Weights of a small mixture-of-experts language model, trained from scratch on English Wikipedia.
Experts: 1 pick a token, a softmax router.
Training: a variant of Adam for the experts, 270M tokens.
Below are experts of layer 8 (counted from 0) of a mixture-of-experts language model. Rows are named router (the router's row for the expert), gate (a neuron's input weights, with its number), up (a neuron's input weights, with its number), down (a neuron's output weights, with its number) and show model dimensions 0-95. Each number is 128 + 24 x the weight over its row's rms, rounded and kept within 0 to 255. Numbers have three digits each.
Before each expert's rows: a language model's description of what the expert responds to; "raises" lists some tokens whose logits its average output raises strongly, later layers aside. This comes from a sample of Wikipedia text that the model never trained on.

# expert 7
What it handles: Word-initial capitals or single letters starting titles and names in song lists, album tracklists and filmography tables, such as t, K, T.
raises: ",", " |", " "
router:092135140092132119131124144169122125163150150134112129123157124116089094126087085130111141094137150125118153105083132134102132153119144126162144170116142133129136124153111088149094112164136118106124120169094157165115154126122118121149140131160148114129127127092124095143156129129148082134
gate0:161137128113170117132190126159135095130131144115124116137114160133114104122152122125148137174180124125149124088128108119104145124137118096106160155091154108108140156080115129124107122116149150129134142100123072137155119114165154145143152166132125137123189090146126136134083098137171162135
up0:099107138149101163136126156096125147110125141135144153142155170165130118140125152143118104117092138122112136160126182158128117134125117106127087127124125153145134100147158160132150115148039107103113105147151156096069131148122125130100118108158113149080106137125127134136109148130130135132
down0:111137115147114115180145129125100121138096114068138171174169113137100138103124139164149141179133114104152143133144116115139090122133140102150152173109163109119147168129155124118127138146134164120137136104125123142109158162152191140159162158122125132183139095088117121152163097138185119153
gate1:078092133142084174097105143123119124119087181106123110144131150122121081157129115115114151109132121125150135130121146150142155101152140108139131142132144123119170123108157139129161139140140106134151112146127142101134132123168121073106129149135130130107116129107118101094132135101165119154
up1:112106074111112133131069126151121122143165098099057114148119115134098156098114114158113115139133083136097130125143128086105134115103068110162121131122159110111115151114078137121129114097113132112147130088133120189145096145126119136130160098100107118136155104155109093131091147140090138091
down1:089108131122128120116116105140120162138121141130141109145113119124188116111097129144151108108112130131079095089121137086115142151111115122120074090083116102138115152099113106102114122118127172129188172122138108161133091125128170148157138052126110131094081129086127098129140097145116104132

# expert 1
What it handles: Everyday nouns, verbs and particles in running prose, often after the, a or his, such as up, back, well, working, died.
raises: ",", " and", ".", ";", " (", " |"
router:105145134137091132136099084152098116115109117126102159128120128173155157144121116138130114131093144079135134174098102098077140108109168081143174088167118155080137158130119121135129129138091128139164116119125134133147174112164108162120123107121132105111114102118128111133162130136135164148
gate13:144116068111116157115103107164107144112112170104106132134132191104132111109115102100138155170137106090134100101137094125127150088129140116133095106115136110132158087129157132138107102113122113145109104098161107133114112141123109133134150122130139096104118180103118144131093121096128123169
up13:153160136129146141133140153129133127172125086117143126133113135154132135163154104140147123124123079135131118154182151148145130173123134115128128189157121122151157154143145085158192127100104132160125105198109132137109117163130166118144142106126103106167108115135140097079160108139099124127
down13:128109123126103115086157104104123133125106101095120126147154110117133168150147101122159148129095132148133152146116141064099097154081151113088155116153123105111078135136123098115134124131139169119157118104109131131115144141104131116131151122123105149131094165157110095132145050125134111120
gate14:110100118097113140124144123094165078102117080109152077138118124115104134136125146130100120106152129059110079145122121134095131111115097133134152137168151136176131127142131147113086118155123140168164098126134116137159146087136105111112105124098106136072131121133106146138153121112110156150
up14:096193113068114119115164131144157119109127076116163144084111121134108105177119119175079130105145126147076081106110135134107105151125080120109120167141135158103171137110115131150116116133160131162119118160142137117123146117108142138107124151096107141115105112133146106102197146115135125150
down14:146136137109158136108109127114097118129118179135122153126089115146146121130132115177100137107099120111158113137099092129147118158125079113131098105151152098144108104160113153129127143120162132113153125119115121148111104110147139135137080143118137164145133103112163162126110165112144077134

# expert 12
What it handles: Month names in dates such as 1 May 1960, plus the en dash in date ranges and mid-word fragments after headings.
raises: " ", ",", ".", " |", ";", " ("
router:171117119097161141116134126119152111130114086120104160140124130127133111129100162133126111155113152182111098164096134117126069108105103124148106176121112134166149182096137159133119136095096124146114152144106114078142132155154119159142104117092051146147147101152134140145100128124108143171
gate13:108132139129100130093100172086155108130111141131129114141111135109104106084136125132143123104127109126107111103140111161121120128132161115131127117157135093079167080141120083185130112126141121150094124140113149134099132101152143161100093146127101138113093146114111153120180119175136165133
up13:121214116109125096165115114180121113147131128141099119108133131120145127166107119125153089163139086157109118115140108190117140093107156135122108122096151118152110150122155180108138148139124108177112146152125114159148126144132123092107106141192123164171115106132108147116107121124143096108
down13:118110148156168147127144156125091159111153127128109117143117122189131113111157141112127116129102130141123093098113138129143125170158137151158116111091084152154149132153103099112123120131095121128147128145132177132159174114132120111137156118094095135145128119138090133107119168163104128149
gate14:173143132139122114112154098132097138114125104092091149153121130139096147127146140109107116114131126115154122115128131117128105125128118093120115079136152102091118119093109110152176136110127121172145158139218145144106110126158184093129108157153140117121175122134078114120127081177117165107
up14:123137114125151143157143139126168157124164115095100159132186129088141166108123098096121123112133169103132140117128127122145110089153097159150164135129189139167098136119108152150114132138104155116125132106155127129113145127119083085161111109122120097148140122109137057167178087159146087081
down14:108138129072094092091126174154115116157133117163124157104133120134143156148134125111111141116153107104181129132106136144086123133111137154145121158109122094137118135128087051132124143130138104107119111092145105131115116145103114136155127145103131132134143144135185124114075185130077132102

# expert 5
What it handles: Plural endings and count or time nouns after numbers or the, such as -s, -ers, -ies, years, season, century, %.
raises: ",", ".", " in", " and", " of", " ("
router:095155157152145122130114173139109143112139123122115105172118118185145149140162121099128129125169080146101141117205122077109148108126146113108121121132104102149117145131097123147165166165157136110124107117101109130147184148168161167128118095125110149133083141112134124107104127102096130076
gate13:128115127165148151166117100144166105096128176172090074126144105143115116143128116126177153148162110145119116165141153145142143131103142119133121147160128068155166156124155080097102135126117119161150166145128090169131082129130165115095127106154140113095124145129136154103122121107179106121
up13:174126118115141104133092148123178123095165129102121088175159091119097127155084113108180164131140128161130140173124082125127144121139137146105104142138135112106143141105158127119097127128108106104115138132114111111140136146071180123154107088131140112125111129127093141096086103143133111121
down13:155153123109140126168144091122124121116094082156100103142090116154103086115153116128129120185136099077125137111144096139093150103149126079107157125100130119119111095159112162161100116139131129111133110149092137101191093181102141132092132122157159118136143122143112150179167096156184165117
gate14:092096100132079096133150125087170105144171146087216117115126143126075113104123104156126064098105126152131118121192156131194109095127154126144129138117137106161115112110127157134148119115132119122139149102147103072134174095140148086119146089132154141139127115115139103145160151127119117135
up14:117114097144084143094126149143086146127136141127130106175096150111104165152138156144132153130092139152070145109134116111146139131169105108122094127082125130131104097106140134135148152116099116103157134128135059145139156122159096113097134073078142091115176133138109131097132150150102124121
down14:117136152135104157125143099105128127128110131105076117183080135140133170159108155158162131135150179098099133139148112090107139118096125105083117117183110118132126132097122143132155147123135172102130089110118129140117128145126101109068133129157138103143135114114124171100136099123105117150

# expert 4
What it handles: Given names of people, often before a surname in lists, tables or prose, plus pieces of foreign names: John, William, Viktor, Enrico.
raises: " |", ",", " (", " and", " ", " F"
router:146169139149091148145128116159132122147133106147138114132144107142148117133132179126097105169103112142130134066117097116142122116116093125101124088152148158124096117136164115137115106117112142124181137148120130132138114110122115114137128149086089123103169161061125071112101127147110124134
gate0:164089126171118128144134118104133125134138154130115111135116133152090093136123135168137158123112098149126140128116150128151132137169148121148165123155140114112100140086116145140129124122150109165146137095110140129125152150101128109095125126148146100141147145105181134123093135093162101094
up0:095104102145127184178107124100121107129129122102130134097081105135136124148087115121115122160153081132115153153109133140178138134134135150148155160135096109150147160134168123100156110111126133148131124137136141118160128119101106132158116137106161097140169093136098182124086122148110144064
down0:123123123142104138150110130130114074104128133137095112112160102131157103094129152100098149143115114139158156201130101140091105125166109148104137143134148153127104147110118116123119140145120113147120130123109168149115134128122070147107153100150146109150107152075140120108144190153125081067
gate1:107149173118110094143105138101112131109153153153116106085148102104154177103164115123097166116105115112102111131133130094102117117159172127152101161132116109139134157123124142116112091126140134099159094115115139148114180174168117106149141154108087108137075129106127147073099128084119133120
up1:110145152165091128143092160140141135138168119154155111156092129089163142146121109124128156125159118151092151074127106135145164126170139133082103063107164110143173157179134127134154133128115174096152083075161131152144161141110117146121090092118141107124103144125100120134114126116097157149
down1:166151164163171115128144157148136117109126111127148115118088116119197100109192100098108123083137134139145143109111109124131159136112129133130130142111157131081144167167120106105107084143132116138137124168125123174132121118151104113112149119101083122165151112091103147090118143105122129137

# expert 13
What it handles: First three digits of years in dates, infobox Released or Born lines and tables, such as 201, 199, 200.
raises: "5", "4", "6", "3", "8", "7"
router:153130135123126145119088118138117168177145149136063137114160122122132116112124154166103176118119122093163116121086124136128135135126078161131104101148128120127093087118118159159138128112142163076167078141105108125141113132105099089117123135093142114123102125076163125137080121144127125087
gate13:124080088103113073120109128114170128164137139143120101131141114137119145114141132123094130179108127158103123157106135144102104123142097123151138102099114076088092123083138144087132097127166112119130130131131135141179093115120127117158117127131158168147155118129119152108125133127145146138
up13:103057077113135047113122131105130153128129106146125104161099116094158098124171104107098151112122081152096126117130127111141111155123117137160151146147112091152101108096123132083146123080141099120092132114133100102160111125147123119144124109093147148116135119126108137148144145095152115155
down13:179128141146159128091110105113151112134102098124140131114171132128179094131131125102137117162091135109090148134114113134173112168123099130142114154129137134141137140150147160053130075130123150116129066138162131135106119108115125104157116117124150145102120080151137135153128201121123150158
gate14:124117153089132137098079103153108114140135144150142169186128110120128132133130136123121108083151135091137116118151125114110122102136118119104129121142144146092116114174150119101115154147118113133141122141115156121109135097074116159089112148157100125132131127168103110135170128123142133159
up14:115145112121121127101225112135148139151107137134153134127137194131099115090105117103122099132085077120105148111165117147119133133090133081095093105141142149113116129109095124131090128107137101149086136167205143140111114128099122119133107137129123162163112123124139134122171129141130148124
down14:166155165141160127100163087130154123147148119088139128150112125107084130124144139133123138095130116166111149126092149126132096184160137129156130148117093121110122119162166136110135099178145129141179124122140141101111100101121131065149137174119147133117158106145089086131114237095087132145

# expert 15
What it handles: Middle and final pieces of foreign names and surnames, such as -ber, -burg, š, ş, plus spaces before numbers in table cells.
raises: ",", "-", " and", ".", " ", " in"
router:116089148099099156063103158124130167153139148126128128135118120110106125147121129157164140145131148168124151100108145144156138140108157156120146104155120146162142125104111129107148126148118121119116155152129126116149108100152108150123162137129134154120145164123107121193149128170122109173
gate0:126112146170139096160169123115106147115152138081148090096129158112106135133129147109145133112080132143134106147101162113188095104120104131165147113113105102151166122111155124171161105123119126090119099139155147132146090109131138120144151124094161106135098086144136102126138123143140145151
up0:118126130079144158124112142105131097116150117119151132102118090127094132075162120150121154116170173106140099103173144123111156102130155118111119150121130116124140114150128131136117161164096153111140096077060117174129115133132127121067133148140157122143158184127120106101123110098092141142
down0:150118097118099128123084127138114119132096176146102128102123120135130105120098116097144107122142147093124119095128097176161125138110121126123098125130122130087145148102147090118115123127116092128079116077125151110149089116131067122085138116158184111135146135164148077095100095122142102135
gate1:097108128139118137126143146114107089108154149113126134174130145138065111105120142152123170140152095128163149152136141105147095146128136134173121134089144092130141122158130160131127120125165151125121129119139099135131131111160159132113147091091111094109120094095116179133107162152063159119
up1:109122139125159110128126119136097153135156090112121153147140103131122168135140137162116123123134129114113132142120141153129113115091142145115141145147106113104130134129111124128155137154110088088137113075168155177101164157165128159098162110116090133179107080104129125132138131124072134115
down1:195119146095167146156098109127093163117142097133132100158089122138111135124143145138110147151136153101112086142118105078144119119110112170107142138140142080109156190102127141138118108102097112095135125095118112159138162126074107105142153130071167103119139134086136101140113156151133146109

# expert 2
What it handles: Field labels and pipe separators in infoboxes and markdown tables, such as Location, Coordinates, Operator, Total, and |---| rows.
raises: "|", "-", ":", "F", "A", " |"
router:147114151150156130124098117081164117132064105119142097133118146082135128115164126113142149130140104106145122155158134146084150121191119198124140143097135126117148114118089119066125094107148133174146099102134085122075124150106141130111154159111102116118083091163115136106140130136111143121
gate13:090130141109142132154134163127129118089153110129109143120128085131132091142087142125136102118113124108170124117101109146174137107110147117112163100141134121124112095083060105142145108136141116157146131081124115127194154098139099139100154093133148137093101110120096116115161133125158147152
up13:107154109077139184151129132089139161096135136142127141145127097132118103103128119100106140170168136096141128130116091132147133127151129161128124122143151164134071080126111143101125120113142126178141144080144135123111097098106116113131155134142159147130090119124116094104117121157141099118
down13:117118143156093108123140107116099119139107143137128124109088154151107148152116153144127137161147124111157119128130123148114153122114122105124139101150102126162147106096108146120149140144099144102128140116150154112148129133081135110115109159127111119164126157171129122079159110110128137212
gate14:123115160140165125144155105148146138083142146119151136116144122138072140118105132240171156105164100135153110116127180155114117127170098116165140120118138081144144107083164086155142138144148128145144108136125140148102126132138174096105121149132128139105111119140156186130124116117095117096
up14:133152120115110171092125122118093121160153148143085116133087143120159116132154138093161145149107137062156146132156081148158103123140155130139104117150142121081117148128106149126092122115153104162106183113111118125123089146102109092146133112147116139126142144106137093093076112068127138121
down14:137166108128094133109127112141113125109132156132126121102150095153154134154098128116103081136124153142080081137127148140135134159110146117133084123119155139114160176098126150133112132097096117131094111118142160129196130125129141129167120162158107097149120097108127109092153146106129129127